python train.py --router_z_loss=0.0001 --n_kv_head=2 --rope_fraction=1.0 --init_std_up=0.0221
Below are experts of layer 5 (counted from 0) of a mixture-of-experts language model. Rows are named router (the router's row for the expert), gate (a neuron's input weights, with its number), up (a neuron's input weights, with its number) and show model dimensions 320-479. Each number is 128 + 32 x the weight over its row's rms, rounded and kept within 0 to 255.
After each expert's rows: "mostly gets" lists some tokens that are sent to it at least half of the time. This comes from a sample of Wikipedia text that the model never trained on.

# expert 8
router [176 160 107 158 124 177  77 149 161  93 139  92 145 130 146 152 168 131  41  78 133 169 118  51 171 102 169 127 130 144 115 168 137 122 104 116 142 175  94 160  95 110 158 152 135 130 128 174 169 119 126  89 156 126 188  99 111 120 146 174 104 138  99 132 110 185 144 112 162 115 143 139 116 120 133 177 105 122 129 148 117 200 129  89 152 109 109 167 153  45 166 168 178 164 135 164 151 139 141 118 125  86 118 150  92  95 109 175 136  84 124  82 157  63 176 170 158  97 187 124  84 128  90 116 110 124 131  96 194 153 113 163 112 108 131 113 142 205  88 139 124 117 144 116 194 178  97 130 172 130 150 119 164 120 113  91  97 131 125 105]
gate0 [141 106 124 171  86 178 134 104  91 188 104 119 167 152 180 152 142 142 123 100  59 141  77 144 167 172 132 120  92  77 110 168 124 169 142  80 147 176 107 115 101 163 128 130 170 167  93 131 115 142 144 172 111 139 110 143  48 145 158 193  70 127 144 132  89  87 167  84 148  99  93 166 168 176  88 151 137 134 117 170 109 148 137 158 159 129 135 135 107 122 116  45 142  70 109 124 149 121 112 168 136  81 113  97  88  91 161 107 135 125 160 129 105  88  76  96  97 128 143 146 143  79 128 171  78 168  92 146 207 171 113 112 173 170 121  80 158  90 157 144 163 150  78 166 105 120 170 124  95 122 113 153  78 104 145 100 145 144 137  48]
up0 [156 114  98 163 106 189 170  94 103 168 149 118 158 147 124 111 158 155 115  46  87 163 123  92 194 114 142 117 130 139 167 165 163 152 151 110 145 119 119  89 107 185  74 142 177 107 109 170 130 222  96 185 131 150 129 213 105 172 155 168 139 130 124 101 153 143 147 153 129  82  98 115 128 124 113 135  91 149 114 125 127 158 134 115 139 142 123 160  83 147  93 106 141 127 183  99 103 128 141 160 152 155 128 103 176  85 135 143 101 197  88  70 102 134 126 101 106 146 151 106 174  92 119  75 141 196  97 120 148 138 132 148 175 127 145 135 121  92 185 125 135 146  82 113 173 105 160  91  89 156 107 141  80 118 114 136 135 143 103 101]
gate1 [ 67  71  84  80 136 176  80 151 163 186 107 130  53 127 199  98 125 112 174 127 157 118 135  94 104 121 163 165 122 197 160 142 118 110 180  93 114 125 153 200 158 129 151 116  80 112 205  95 225 124  73 132 114  42 117 150  90  85 140  55 141  78 151 168  98  90 120 125 159 164 111 116  83 103 105 126 116 171  79 128 149 132 160 159 105  61 196  72 123  96  95 129 124 173 123 127 156 132 140 152 164 141 173 105  97 122  79  84 127 130  91 101  87 160 195 146 139  45  79 159 120 220 102 145 139 171 107 167 165 112 118 106 179 104 115 159 215 179 154 164 156 147 126 109 116  93 131  97 129 121 150 142 154  90  91 150 166  91  70 121]
up1 [121 135 110 117 119  83 152 146 149 115  89 102 140 128 131 124 121 128 206 127  89 136 112  90 105 164 122 131 180 116 110 108 184  91 100 123 138 122 107 116 141 136 134 120 176  87 110 120 134 144 151 189  93 111  99 159  94 116  90 115 173 104 106 118  78 129 141 118 122  98 123 147  80 140  65 138 168 144 116 138 111 146 153 187  84 143  92  62 100  84 135 127 155 129 143 130  96  93  47 152  91  83 127 140 170 131 150 107 149 137 104 100 133 164 101 114 136  73 142 219 153  75 137  78  78 136 132 172  82 108 107 152 143 105 100  92  81  88 180 126 160 161 115 107 156 123 103 164 206 115  64 144 129  88 187 139 159 135 111 221]
gate2 [132 185  72 156 120 167 120 117 101 110 110 144  85  86 109 138  64  63 137 117 176 127 159 155 119 139 158 106 138 163 152 124 102  85 165  87  72 167 130  91 139 162 157 136  68 142 133 139 129 151 148  68  81  97 181  82 151 119 110 133 124 119  71  93 172  84 159 128 117 115 136  97 101  70 168 158 118 114 133 144 146  67 102 179 133 133  85 131 105 155 172 136 134 137 165 145  98 197  95 100 174 114 225 120 109 160 131  63 148  96 147 173 106  93 166 157 133 136 112 150 125  96 165 115 108  63 124  71 143 143 102  79 103  79 189 134 131 189 130 159  92 169 143 181 113  72 156 193 135 179 124  84 187 113  97 159 120 122 174 141]
up2 [182 109 109 182  98 141 135 104 161 155 164 154  54 102 122 126 163  83 158 139 132 204 135 128 123 137 124 129 182 133 103 156 153  78 112 135 181 172 162 141 195 111 106 110 112 104 132 138 122 121  66 127 163 102 159 152 121 131 140 119 121  98 126 150 103  61 110 151 139 133 128 138  98 115 157 130 131  91 122 133 159 108 101 130 123 140  86 183 166 174 157  81 131 124 155 153 217 132  96 123 195 135 162 114  93 127  88  28 151  95 131 113  55 161 115 123 159 166 154 157 159  44 115 164 214 104 143 100 161 150 137 123 134 134 169 133 122  73 122 199  98 147 115  93 146  86 132 137 204  85  93 126 158 155 118 127 177 154 138 119]
mostly gets: " his", " their", " its", " new", " American", " New"

# expert 4
router [145  82 170  99 183 198 129 204 108 154  96 134 124 178 159 103 105 119  64  76 180 174  77 136 147  93 113 148 131 133 223 116  91 176  83 169  58 158 119 162 129 170 128 145 107 142  38 101 114 109 157 143 156 119 173 108 150 126 160 121 160 104 127 141 115  91 126  92  95 184  77  86 157  86 109 148 185 164 194 138 143 127  81 126 103 120 127 121 147 106 125 113 122 113 118 125 122 167 112  67  78 100 169 170 104 100 137 168 114  78  61 124 126  87 201 123 125 146 124 176 128 165  97 163 106 103 153 123 154 118 162  91 245 103 116 152 140 105 136 161  87  70 115 107 142  88 107 118 171 176 171  96  84 125 110  90 166 147 156 105]
gate3 [172 158 158 131 133 142 121  98 124  65 200 117 118 124  87 114  94 109 118 107  48 122 151 117 212 142 110 185 126 138 125 119  73 120 137  95 117 146 130 127 123 132 103 150 148 125 122 123 143 135 151 116 155 133  88 155 118 146 107 172 160 139 110 106  57 123 124 112 133 122  87  98 168  99 160 146 146 140 108 159 114  83 127  99  91  97  85 141 115 134 117 171  94  91 109 137 173 157 148 123  95 111 106 124 124  98 135 156  79 112  83 157 126  61 137 151  99 155 159 111  96 113 127 165 122 152  94 204 144 106 142  95 169 138 177 163 102 150 134 122 103 130 113 127 155  63 139  99 119 161 127 110 157 141 154 159  96 158 191 148]
up3 [ 86 135 138  75 123 100 104 163 128 153  85 118 100 117 191 165 116 188 135 197 164 117  62 138  70  88 131  91 178  61 102 150 167 130 125  95 141 106 150 196 155 168 160  69 123 159  91 121  96  95 151 116 105 113 168  69 169 130 159  98  76 152 142 155 177  81 187 145 133 139 139 175 103 180 142 106 115  93 153 129  97  98 142 125 159 148 143 120 120  92 127  82  99 140 193  97  91 132 119 126 139 165 122  83 132 129 120 110  97  99 131 122 126 194 106 133 169 132 107 172 180 126 108  93 170  85 107  61 127 151 130 135 108 140  86  93 150 110  69  85 125 104 153 123  80 151  94  98 151  66 120 131 100 181 118  70 153 106  73 147]
gate4 [ 81 125 117 109 145 119 129 122 121 122 124 133 172 131 109 102 149 124 143 133 120 115 116 134 112 148 139 136 101 130 108 114 124 103 128 160  82 116 238 148 121 106 132  81 156 154 119  67  71 177 160 139  96 117 156  79 149  61 118 149 123 200 136 175 125 171 143  98 137 188 162 111 123 107 129 155 132 105 120 159  84 118 197 151 143 137 125 121 116  97 164 130 102 102 126 128 127 143  99 133 147 149  80 150  94 148 142 195 132 118 136  72 128 134 111 132 138 141 144 147 110  88  90  99 138 136 129 178 112 141 100 167 109  69 188 129 177 122 112  98 112 145 137  54 134 159 175 172 120 107  90 121 135 147 123 178 155 164 123 119]
up4 [158 159 138  88 115 112 148  81 143 160 156 109 176 117 162  82 137 163 129 152 137  92 102 152 154 140 123 189  91 125 159  93 162 118 153 111 145 126 123 117 113 154 130 122 124 133 129 114  89  84 154 128 116 152 137 124 145 160 107 134 111 154 138  93 102  64 138 150 111 128 144 134 100 120 194 142 151 167 108 168 172 121 119 108 137 143 140  74 142 108 128 120 165  99 138 179 118 132 126 200 187  64  92 152 111 152  38 142  69 166 104 178 169 154 136  80 167  87 109 161 114 153  72 116 151 164 141 123 118  99  25 109 177 165 145 198 142 132 145  84 101 165 135 135  63 153 170  72 102 131 158 104 105 161 128 135 137 164 109  46]
gate5 [151 141 193 118 103 135 128  62 127 162  95 129  97 141 112  83  96 143 134 178 120  82 161 160 157 143  96  68  89 129 149  88 180 108  84  71 133 116 178 142 160 128  67 175 172 111 124  78  95 134  98 156  71 103 128  94 144 137 195 111 141 135  93 162 101 133 158  81 131 155 108 154  94 145 127 124 117 131 128 169  97 117 111 137 164  81  97 160 145  75  86  79 179 128  86 126 137  21 156 144 143 148  85 120  95 154  67 102 120 143 116 215 138 198 108 137 121 144 139 140  61 111 132  91 136 161 113  62 124 111 128 139 116  93 126 128 137 139 127 119 107 149  63  71 165 153 101 120 163 157 159 135 100  90 107 103 141 124 106 147]
up5 [122 103 117 110  74 121  98 135 109 126 128 153  94 133 107 104 117  83 126 167 107  90 153 121  89 157 129 148 128 108 142  88  62 140 102 108  85 111 125 143 150 111  79 210  88 112 161  98 177 135 131 152  59 151 142 107 153  42 142 151 154 125 132 131 135 135 167  61 148 148 133 125 106  46 143  56 103 127 138 118 163  92  94 122 128  89 135 111 121  98 126 122  68 156  66 101 158  83 150 108 117 112  97  94 102 148 104 172 187 147 162 205 136  74 114 115  57 133 143 143 123 153 106  91  86 155 167 156 169 119 122 117  73 178 107 121 101 130 169 101 163 152 134 140 124 106 151 133 143 131 141 193 129 103 110  81 168 155 109 164]
mostly gets: "---|---|---|---|", " It", " 0;", " MF", "|---|---|", " 1;"

# expert 5
router [164 168 127 168 113 191  78 118 136 147 145 136 105 144 106 186 139  85 108  98 152  96 149 114 158  72 116  93 168 135 121 130 160  98 105 111  63 153  96 121 112 179 143 159 131 159  83 172 100 142 207  98 144 138 181 118 101 130 132  88 142 177  69 108 158 111 161 110 149 138 114 114 133 142  79 111 118  92 123 124 119 106  92  86 140 104 122 115 132  58 165 132 150 159 177 116 110 159 132 103 156 137 150 140  77  59 133 199 142 141  75 147 176  99 220 127  76 135 141 187 164 124 115 141 146 109 184 135 171  93 139 189 174 111 121 158 129 134 184 128 135 107 145 149 149 101 137 167 169 133 175  92 137  91  78 106 167 103  53 123]
gate6 [176 143 155 157 153 177 124 110 105 124 163 108 156 182 115 151 141  41 127 102 116 136 125 118 130  94 136 126 164 136 104  50 142 134 115 142 119 145 144 112  64  96 153 141 100 142 123 117 108 132  95 103 119 203 133 176 116 161 144 128 132 148 127 150 168 120 128  95 105 177 145 156  95  73 129 117 148  77 101  96 138 134 135 116 170 146 135 129 111  88 137 140 123 131  88 157 158 184 153 117 174 117 193 125 110 128 129 119 157 136 134  77 143 113 154  68 136 145 116 157 121 117 128  90 150 176 153 105 148 117 132 192 152 140 126 114 179 182 112 186 132 109  86  99 126 120  91 115 103 128 173 131  91 114 150 115 143 143 163 124]
up6 [126 206 159 166 150 168  43  79 134 134 150 108 142 129 114 134 117  56 169  93 106 139 153 162 109 101 116 121 136 156  61  72  85 134 122 122 137 163 190 129  99 107 122 134 147 147  94 133 120 136 128  95 168 147 123 172 157 147 158 101 148 150  73 183 153 133 140 138 132 180 138 103 136 111 135  87 104  79 156  90 143 144  83 156 132  97 159 184  81  93  93 187 165 111 118 128 141 175 118 174 102 131 157 174 132  97 133 127  71 134  91 100 172  76 152 121  86 129 178 123 179 116  62  81 101 107  82 136 151  78 141 181  88 126 155 104 176 163 150 121  98 145  75 125 106 130 144 106 108 104  93  46  97 120 115 196 150 128 120  77]
gate7 [151 100 182 116  88 101 111  80 129 161 111 158 185 133 112  92 189  94 143 162  81 195 120  87 119 133 140 161 114  49 133 160 123 139 163 114 126 105 150 121 100 126 149 110 140 130 142 107 102 130 107 174  98 140 196 171  83 150  89 125  91 101 114 109 173 154 132 161 121  95 174 150  93 141 145 138 133 141 156 101  87 175  76  56  75 119 146 100 106  43 169  70 138 108  91 138 113 160 147 124  83  90  71 112 140 135 162  87 135  86 101 129  86 179 159  62 109 100  65  48 141 111  99 121 134 168 137 133 155 150 162  54 161  86 103 127  83 130  87 106 161 120 119 105 128 153 139 148 107 122 125 100 111 144 100 183 132 155 127 145]
up7 [ 97 160  86  92 126  69 175 166 172 105 178 103 109  47 123 160 127 150 149 127  98 117 171 125 165 140 152 133 129 163 111  78 163 125 106 102 143  89 140 111 166  99 114 174  43 100  73 104 151 180 127 150 122  64 117 111  54 151 114 147 146 187 129 116 118 163 117 161  75 183 155 156 136  38 118  90 103  81 125 133  94  60 107 152 134 118 121 124 117 146 116 141  90 139 115 128 165 105  77 104  80 135 136 159 125 150 106 166 126 117 147 130 118 184  66 159 131 143 132 103  85 113  85 152 130 135 116 154  88 172 150 132  38 162  80 125 144  56 144 145 155 191 138 123 107 216  53 107 153 140 169 132 114 127 144 117 140 130 108  75]
gate8 [125 129 121 119 156 101 141 134 126 147 169 140 145 104 131 149 125 130 130  94 128 121 140 128 124 130  62  98 120 120  99 123 137 163 186 143 140 113 184 127 137 125 151  59  78 139  85  93 102 114 142  77 110 131 176 120 132  89 110  80 131 155 123 157 124  73  98 119 180 151  98 139 120 126  97 170 156  88  94 179 102 124 127 161 128 130 162 117 141 154 107  99  81  86 133 136 175 136 117 177 100  55 143 159 133  84 173 142 144 154 122 123  81 103 139 151 136  76 100 124  91 136 170 115 117  97 150 125  88  65  97 191 150 149 194 133 133 145 107  54 143 118 140 119  98  68 103 100 145 188 152 156 113 153 133 165 129  83 149 119]
up8 [168 120 100 151 137 122 141 140 157 109 178 143 123 157  77 166 114 137 107 110 119 142 138 126 117 100 144 166 133 143  99 125 164 142 138  89 170 176 136 130 145 116  95 108 129  94 179 133 125  47  91 154  71 128 135 109 127 134 120 127 134 140 140 170 128 136 113 112  94 151 157 131  62  79 152  52 115  57 141  92 141 141 125 136 149 164 146 137 147 116 170  86 101 152 117 122 112 169 147 126 161  70 124 136 107 141 135  79 117 111  73 172 115  82 145 137 148 152  79 162 100 140 119 149 110 124  99 201  75 114 124 110  56  81 154  93  73 114 126 124 122 159  76  78 139 144 160 133 171 110 228 133 121 152 132 159 100 119 137  96]
mostly gets: " the", " The", "The", " this", " This", " km"

# expert 3
router [132 139 104 152 108 111 102 148 112 164 100 140  94 132  98 120  71 132 146 111 128  55 113 127  94 135 120 153  92 120 174 149 133 122 162  90 137  97 113 135 136 152 133  94  58 154 105 117 129  97 107  90 170  90 186  90 192  85 124 153 104  64 151  57 149 138 217 134 130 167 105  95 153 155 132 120 118 127 113 143 127 109 105 161 187 112  97 197 136 117 112 110 150 133 129 105 131 167 139 162 138 142 138 176  85 155 115 146 152  49 109 116 191 124 165  38 136  61 138 124  86 122  95 162  86 102 128 128 158  97 130 120 117  75 132 121 181 149 147  89 168  91 173  82 115 133 113 160 125 133 163  69 125 133  36 104 132 115 153  91]
gate6 [160 112 124 121 112 131  75 131 209 137 187 123 101 107 174 124 111 142 156 175  91 135  89 170 167 155 163 120 148  73 206 166 142 128 129 162  64 108 104 144 145 132  67  96  97  71 109  84 183 117 133 172 116 115 153 123 177 106  80 153 173 160 133 118 124 122 152 108  75 108 112 153 136 124 127 127 140 163 192 148 106 124  80 133 142 165 175 125  91 191 132 123  92 132 152 192 111 112 143 110 151 106 186 107 118 183 120 161 134 125  95 169 164  75 121  85  86  99 123 145 129 109 170 160 126 159 147 106 139 163 121 153 139 143 141  28  74 152 165 117 201 146 126 114 142 174 132 155  99 146 149  89 173  70 119 120 123  68 109 129]
up6 [137 112  90 127 142 153 158 112 130 200 114 132  79  99  74 140 126 137  77 110 161 155 125 129 143  86 126 184 157 101  92  87 167 134 150 167 120 105 143 105 157 204 106 129 174 122 162 150 148 131 117 195 126 213 112 114 156 164 123 148 142 122 121 152 155 193  76 180 216  83  84 108 186 154 154 118 144  85 103 182 210 132 199 159 183 128 135 131 125 147 111 142 137  79 141 103 197 129 114 167  90 133 213 193 136 129 141 115 142 172  84 137 150 143 118 117 125 137 136 228 161 155 155  78 100 129 153 144 154 137 105 145 147 103  48 155 144 147 114 116 175 115 132 139  76  92 143 100 123 147 165 217 118 185 175 165 172 152 108 139]
gate7 [144 140 103 174 111  87 154 143 176 124 157 140 138 161 129 101 191 183  85 157 113 157  88 153 163 153  90 166 112 109 177 182 143 106 185 168  96 115  74 143 168  88  91 106 151 116 122  58 127 143  82 155 100 144 142 128 134 115 173 133 137  59 141 143 182 104 170 188 119 145 154 173 141 177 115 124 116 115 113  98  99 134 146  87 183 161 135 131 157 109  87 104 114 117 111 114  60 140 171 135 111 153  55 145 151 176 136 127  79 102 138 113  98 174  77  96  72 123  87  99 121 135 114 129 112 131 117 145 186 174 154 156 101 171 107 162  80 180 136 130 166 145 151 112 204  90 113 179  67 140 155  80  90  72 117 134 150 106 114 110]
up7 [ 98 131  99 186 129 143 142 103 121 153 140 175 204 127  79 106 140 143 115 118 139 128 146 120 142 181  95 143 110 109 153 150 163 148 150 160 131 145 121 111 146 110 123 123  93  85 113  52 120 131 123 121 105 159 101  83 143 142 149  85 154 132 137 197 202 101 194 140 166 111 119 167  99 147 106 105 119 142 102 124 135 143 152 112  87 169 122 111 151 131  74  95 123  84 128 160 107 123 192 130 113 149 128 176 157 128 157 104  74  72 106  69 128 187  93 120  24 139 126 122 127 137  86 129 114 122 104 116 181 147 130 145 108 159 179 129 111 133 137 129 138 172 144  85 141  85  76 164 110 113 192 120 139  61 136  88 139 123 111 117]
gate8 [ 98 123 135 103  98 120 141 116 124 140 160  69 141 175  67 101 112 139 194 158 142 106 118 131 107  92 143 145 144 161 158  95 133 157 116  99 110  88 154 204 111 211 112  78 150  87 109 131 139 133 121 139 151  94 117 139 148  79 132 102 136 155 164 214 192 154 138  77 199  75  90 129 134 159 136 126 122  87 168 102 151  94 132  95 181 102 128 120 124 158 139  99 143  80  71 173 148 144  88 158 116 142 166 132  68  80 121 167  95  92  79 130 165  91 111 150 126 127 177 122 125 124  28  78 163 122  97 121 140  97  85  91 133  94 129  78 122 123 156 176  97 127 104 128 174  87  96 135 136  76 164 152  68 113  57 117 146  95  80 150]
up8 [129 186 103 154  98 164 150 145  64  67 127 134 111  75 112 111 141 159 148  72 126 107  90  93 193 109  72 133  99 135 175 146 137 159 195 153 102  82 160 112 134  77 149 134 133  56 110 166 137 160 116  76 153 129 112 179 171 114 166 102 168  99  64  84 128 111 147 121 131  80 131 124 100  97 138 134 139 185 143 131 120  94 100  72 122 143 105 184 122 167 137 105 160 143  89 124 106 111 172 140 139  66 112 160 150 127 126 135 166  96 127 132 159 105 121 178  84 129  91 147 134 156 112 137 141 116 100 154 161 113 185 124 133 126 118  71 112  93 158 101 115 132 122 147  68 178 125 130 119 136 174 164 150 141 149 120 184 120 127 121]
mostly gets: " and", " but", " &", " including", " or", " by"

# expert 11
router [197 122 145 123 146 141  40 162  75  83  86 147 150 150 100 153 119  90 142 105 129 116 112 149 159 137 204  62 143 155 132  87 156 132 109  96  47 160  78 168 124 106 145 136  96 184 105 136 173 160 126  55 137  98 150  64 130 142  97  92 177 176 149 133 185 130 135 141 116 134  54  99 134 148 118 112  50 136 143 126 145 159 175  86 150  84 119 172 127  84 126 137 113 186 104  72 145 153 155 162 106 113 146 148 148  97 188 155 143 150 124 128 147 121 198 125 132 134 154 132 176 152  89 195 141 176 132 129 115  63 120 162 153 114 121 151 180 169 136 138 124  78 147 162 131  84 104 154 121 129 166  56 132 153  97 127 176 167 123 116]
gate0 [141 118 113 145 156 122 139 107 170 157 120 134 197  55 104  43 163 105 154  95 117 154 128 150 132  75 156 151 143 158 141 148  96  79 151 144 103 182 134 158 122 118 133 104  91 134 117 115 140 120 136  85  99 191 135  73  93 123 160 129 141 144 155 188 113  88 110 138 101 155  98 122 138 127 134 144 109 125  96 163 154 124 141 105  98  79 188 122 119 168 127 158 132 142 112 144 176  78 192 117 114 129 178 169  89  62  31 106 148 114 117 182  81  89 137  74 142 126 141 166 167 138 102 164 152 146  74 132 118 102 129 136 137 117 127  92 109 152 110 132  97  87 103 108 109 110 118 130 137 146 116  86 162 111 130  68 122 168 120 122]
up0 [100  89  97 147 114 107 136 109 115 124 130 149  95 117 126 104 138 137 135 131 105 188 106 124 131  71 105 136  90  75 153 150 135 183  59 176 158 159 145 144 150 113 137 100  87 103 127  51  87 108 141 146 121 176 126 115  96 115  96 149 172 129 193 146  88 103 124 103 193  69 113 100 101 188  98 141 127 151  99 163  95  69 167 113 128 161 132 147 171 154 165 133 130 131  86  75 153 120 158  88 130 116 158 161 101 105 132  95 146  45 153 157 155 152 146 162 136 156  94 103 125 103 196 141 178 195 126 141 120 170  91 120 105 158 125 121 188 147 177 132 159 149  99 143 148  63 114  98 128 160 172 137 131 153  97 177 100 102 172 160]
gate1 [162 112 105 170  95 155 130  99 162 131 142 172 121 134 132 114 125 163 124 124 152  97 130  73 121 145 151 177 183 191 154 142 125 115 215 127  92 106  89 169  98  89 140 195 114 171 158 177 136 123 191  65 149 116 112 179  86 168 166 189 163 130 148  86  80 136 128  77 172 193 120 160  87 169 144 183 120 162  84 123 149 163 192 114 104 138 137 144 133  86 135  77  79 126 126 126 139 130 139 108 147  77  60 139 157 113  79 159 167 103  96  97 104  93 133 156 100 105 109 130 183  78  96  85 153  82  94 105 149 119 126 128 102 129 106 130 108 141 104 134 102 102 136 166 139 157 172 107 148 112 165 163 137 116  86 221 118  88 173 122]
up1 [149 151 122  91 221  77 109 152 138 143 165 133 151 147 143 118 143 146 123 113 133 137 122 136 139 109 116  49 137  95 149 101  79 115 137 108 139 139 134 144 133 158 108 117  97 172  93 120 107 161 126 169 116  56  80 114 128 117 106 143 148  86  60 133 122 136 146 138   9  99 171 145 147 132 140 142  87 125 113 163 125 128  92 117 129 109  27  95 101  84 132 152 156 130 164 115 112 145 138 193 128 161 198 164  77 163 137 120  76 156 117 108 118 121 106 128 147 109 168 128  94 152 144 117 109 134 150 121 121 143 100  85  77  86  79 137 140  81 118  48 167 189 117 131 120  94 130 131 141 158  62  74  73 147 171 157 126 157 112 124]
gate2 [124 129 149 158 148  73 149 138 146 102 153 161 137 121 151 148 153 155 104 132 171 154  97  58 181  84 151 175 186  99  84 139 104  87  87 163 111  79 177 126  89  75 126 121 182 161 140 118 136 111 120 107  98 135  86  46 106 126 152 148 106 133  99 123  64 114 163 130  90  69 125 100 106 107  93 197 101 101 113  91 203 138 163 128 126 124  96 133 137 139 118 163 166 115 140 143 106 151 125 106 142 127 137 112 102 168 107 156  92  97 139  86 132 190 141 120 135 166 169 142 137  59 130 101  81 171 124 199 139 128 103 109 171 121 138 175 183 137  83 129  84 143 191 133 107 137 187 142 160  90 113 146 110  94 146  99 119 113  99 127]
up2 [113 163 102 136 104 165 124 127 121 201 132 125 143 174 153 114 128  94 109 188 108 133 121 162  93 140 115 127 103 114 151 153 136  98 135 123 136 146 143 134 119 199 165 124 125 119 112 132  98 115 112 156 180 130 137 182 118 126  83 105 114 126  99  98 127 158 118 100 159 197 120 152  81 135 130  99 171 120 143 156  92 178 112 132 134 180 132 108 122  99 132 114  86  96  83 124 221  87 105 137 105 159  87 158 161 137 148 122 151 144 163 121 150 108 113 130 137 143  94 113 126 179 102 159  83  85 146 120 136 153 149 126 111 154  89  63  57  85 131 103 174 116 108  75 186 113  67 136 126 120 157 158 124 138 136  86 113 128 128 117]
mostly gets: " John", " George", "ley", " David", " James", " York"

# expert 6
router [119 161 169  89 143 112 137 132 131 161  57 125 118 133 128 149  88 112 107  95  79 111 103 115 148 128 134 131 137 156 174 149 103  91 158 109 102 190  48 184 150 160 110 114 156 145 125 128 132 173 134  58 134 125 131 106 114 159 113 116 145 157  91 112 180 163 161 125   5 166 132 133  90 130  87 174 151  90 153 152 130 166 138  69 131 148  58 169 115 115 107 137 117 146 107 125 170 117  89 100  74  87 151 211 120  92 158 156 138 137  63 154 108 104 115  67  82  79 145 144 129 155  82 177 120 166 139 154 128 120 160 109 152 149  98 142 133 121 171  82 104  76 157 143 163 151  87 148 141 139 148 142  58 112  96 147 113 149 160  88]
gate3 [ 97 150 129 119 131  86 117 135 125 121 194 134 118 133 117 147 162 128 121 101  89 113 118 126 109 163 145 136 162  81 120 210 161 119  61  71 182 115 149  95 161 112 107 116 163 124 100 127 129 128 143  39 144 109 118 116 137 146 142 116  94 110 151 151 135  77  61 103 122 133 138 145 122  60 156 202 113 124 136 137 115 104 119 116 116 101 112 163 117 101 168 134  69 115 157 137 150 199 188 122 174  94  89 135 161 153  92 133 133 107 177  90 129 149 115 139 101 127 107 100 248 133  71 130 177  80 131 122 101 117 114 119 130 158 105  95 130 140 119 157  67 148 144 118 106 127 139  85 117 105 187 146 167 162 122 146  92 106 133 179]
up3 [173 111 123 141 110 126 164 136 151 149 105 149 159  61 122 147 170 105 128 135 116 107 120 118 139 133 117  96 135 131  96  92 240 106 127  69 115 120 144  94 127 149  94 114 150 108 104  89 103 140 147 108 189 159 105 182 157 172  75 136  61 129 133 144 104  58 111 150 151 130 157 138 139  81 128 132 124 131 123  92 173  96 115 127 125  98 127  98 160 114 143 135 126 151 118 160  97 139 139 110 131 157 125 160 182  94 119 161 144 213 169 172  41 136 115  51 132 145 146 133 202 190 102 164 119  93  20 124 145 101 102 107 128 137 130 102 114 154 142  99 109 123 178 193 147 149 114 189 125 139 199 154 125  99 126 152  75 100 125 135]
gate4 [ 71 140 161  96 162 118 124 106 176 162 113 187  72 104 100 137 118 162 110  60  93 163 139 166 123  86 135 107 145  96  99 156  98 149 165  78 100 123 127 112 112 119  91 145 125  85 111 113 133 101 104 134 104 142 148 109  87 128 151 162  80 106 174 123  81 137 147 107 166 171 185 153 189 180 157 105 159 119 108 131 106 122 169 129 186 169  86 141 136 114 130 126 107 142  80 134 135  91 155 112 173 111 147  76 161 111 167 132  57 135 123 130 156 127 152 146 108 113 103 151 166 128 140  98 179 136  70 114 104 136 180 144 137 173 127 139 133  94 112 149 177 133 142 103 115 151 136 114 127 144 105 106 147 100  96 156 134 192 121 182]
up4 [ 93 126  91 146 183 136 151 173 125 115 121 139 132 159 168 111 129  81  63  79  78 143 105 166 164 107  81 157 130  91 110 144 151 138 111 164 134 121  41 122 205 157 122 101 162 130 120 114 106 100 117 144 123  68 102  55 145 178 151 134 142 120  84 114 107 157  51  98 121 162 146  98 174  81 112 188  74 126  76 131 159 108 109 178 127 108 119 229 139 148 120  74 112 118 162 118  81 108 155 207 106  86 121  99 143 152 168  85 183 128 170  94  51  85 151 130 167 106 157 129  97 143 153 142 157 171 102 131 115 244 139 161 164 132 142 165 157 112 135  69 138 103 124 151 159 163 118 159  79 161 132 116 151 129 101  88 129  99 110 134]
gate5 [150  84 100 146 120 114 125 135 157 105 169 116  61 125 110 140 135  78 156 116 147 131 167 135 165 148  80 160 134 129 165 146  67 156 113 157 108  82 163  46 154 134 139 133 132  89 161 190 122 129 122 149 141 174 131 130 122 176 133 148 144  97 237 148 106 116 117 154  81 174  78 130 187 132 117 124 158  94 156  66 156 115 146 188 159 130 150 127  88 132  95 120 138 149 127 148  96 162 105 109 161 163 180 170 111 114 131  91 115 105 142 147 125 119 114 128 213 155 145 167 175 105 178 158 141 166  31  92 116 138 134  60 105  94  73 153 140 163 161 118 108  97 169 123 113 171 194  20 131 146 211 123 135 238 114  66 122 145 131  98]
up5 [ 83 159 114 119 111 169  84  85 159 128 129 146 101 148 108 100 147 118 152  82  70 137 143 189 102 132 163 139 114 133 145 187 117 193 100 132 111  98 172 116 166 138 171 125 138  98  62 178 117 125 109  69 143 168 133 147 146 170 126 143 135  69 165 106 110  99 112 116 158 110 164  99 121 115 154 125 119  99  90 119 196  77  95 112 167 128 114 115 120 110 122 126 137  68 180 143  70 162 139 126 107 135 124 165 125 111 159 113 112 133 101 143 112 124 112 128 125  68  75 150 187  72 190  77 157 134 106 131 158 170 197 119 137  94 161 146 146 104 115 153  80 143 157 129 102 147 222  88  76 110  67 107 146 179 112  78  86 134 139 114]
mostly gets: " film", " player", " game", " album", " group", " water"